config.yaml
n_layer: 10
normalize_top_k: true
optimizer: "muon"
lr: 0.00589
dataset: "wikipedia_en"
Below are experts of layer 3 (counted from 0) of a mixture-of-experts language model. Rows are named down (a neuron's output weights, with its number) and show model dimensions 80-159. Each number is 128 + 32 x the weight over its row's rms, rounded and kept within 0 to 255. Numbers have three digits each.
Before each expert's rows: "raises" lists some tokens whose logits its average output raises strongly, later layers aside. This comes from a sample of Wikipedia text that the model never trained on.

# expert 82
raises: "4", "6", "5", "8", "7", "3"
down0:158107175124115145174109139167127144131149137151108124119130130130124163128146169126140167145062139179116143073130120114132110130143129089119127176132149129094136139147103125084128104128125130168131140134134133124118133087127154119040123110

# expert 60
raises: ".", " for", ",", " in", "-", "/"
down0:181205096162129131134108123131123129129150104167108188138155130127098127125127113122170114117124113095109143139123159177145128064165088097110151138111153125128124129105129126122120126150135125123197078127147171147124036144096169121132113130

# expert 14
raises: " MP", "°E", " points", "°W"
down0:129121212141126118142124119128145123127060125126136127155193131131133160095158077105137129104163120139102122150115123138139078122106177125131124131083122137148134149129100126148135115108075046149128195107089138153119120093111129192131133121

# expert 58
raises: " the", " a", " they", " it", " this", " their"
down0:144050102130097157130130083135055131112203139158132141149128076133132099128098163129126175166120138121158083129167194173093153103158091132109102170143113083131084103130152124070134126059203139130119058133132146109098155093137106130139197129

# expert 24
raises: "aw", "ively", "ailed", "away", "in", "if"
down0:173116144056171138191077130168127119153147138165095104114133120091128130121100121116146151083033132113168130139148118143128084110167117141150137192096190135134108128070112130194140122127133132188134131103143145211131131104120089126078139144

# expert 57
raises: " the", " its", " ", " have", " a", " remain"
down0:170156172169115115080137132086128148135074100106152129161147074109125134148094106161115208107140135110154145137098142140067199123128162131149131109060130123144136125127092136102121143127079125185104135137126137104116121097107126228193132130

# expert 46
raises: " States", " and", " half", " part", " &"
down0:129119124139080138133087132141091125055157099085081139142188123133080124240109138124157119150152142138140103126112127093157125155069073109133126133122103039129112164103103141128146183147142159160133173148125118164125120043126130154125101127

# expert 70
raises: " months", "9", "0", "2", "8", "teen"
down0:127159126123151099179101139169148109107121144142142120132154126129029147133121147138170132104121158119116154130127127116122116127113160134137122128121127124128198118065094143146194130118132115118054150115146149093107113148121079140096099127

# expert 76
raises: ".", ".\n\n", ",", "\n\n", "\n", ".\n"
down0:184025132176102118101133096182126108126142145127130146063107118121111110132130129126091113129132107126133118135089143179143196133192029108173123130059135007168115162145139116070146147191135079160138163124109122122119140111160077057084126203

# expert 55
raises: ",", ".\n", "\n", "'s"
down0:128123142123122183126103087041132107131100128117047141142113131124112079147134190064079177128139118120118163115100118122129174147090136157128129100128102106086153111156155104090127187129182136123128177070175156135130174141173143125129133106

# expert 86
raises: " and", "p", "b", ".", " (", ","
down0:129114131080097126139145129095155158101074119094147132086115086142129120127113044158095125131178137119086169125086142170139078136119074163077133116127146120078129133163073065107129113190119131085129199110132106124143081103052194119080122139

# expert 30
raises: ".\n", "\n", ").\n", " |\n", " |", ","
down0:078130129129128123165110129111129226133153143107100134143075129116177245132119122060126122123099107155099150097186143165116095126127156205111174124126122153148160128184115115137104106117118201128097179093153124068147127125183130135093113154

# expert 93
raises: "2", "6", "1", "0", "8", "7"
down0:102124124132091106127128153165119058084127154136143123120092181130127167118081164134152128127074141113132156104127128103128131094123123143120127144139142139129114123126110143146163111148103090112094165104008168151112159131138124126106145166

# expert 84
raises: ".\n\n", ".\n", ";\n\n", "\n\n", ".;", "\n"
down0:062116127028127176208061131190114122137196101085081126112206134114183105136113125101136075094155126105088083132174138176086147105106125150132135114139130110168146128158173209109136152105150133088065111089132106134149127152095142139129123119

# expert 35
raises: " it", " the", " in", " for", " with", " on"
down0:112149136088085130086148143104120130032160144089111157120124197121115086114136163124111183170073078119125160137122150102170092043149131151118111147163140121125130143089136112160135133152000110040133106146129170138128144130133135104123129146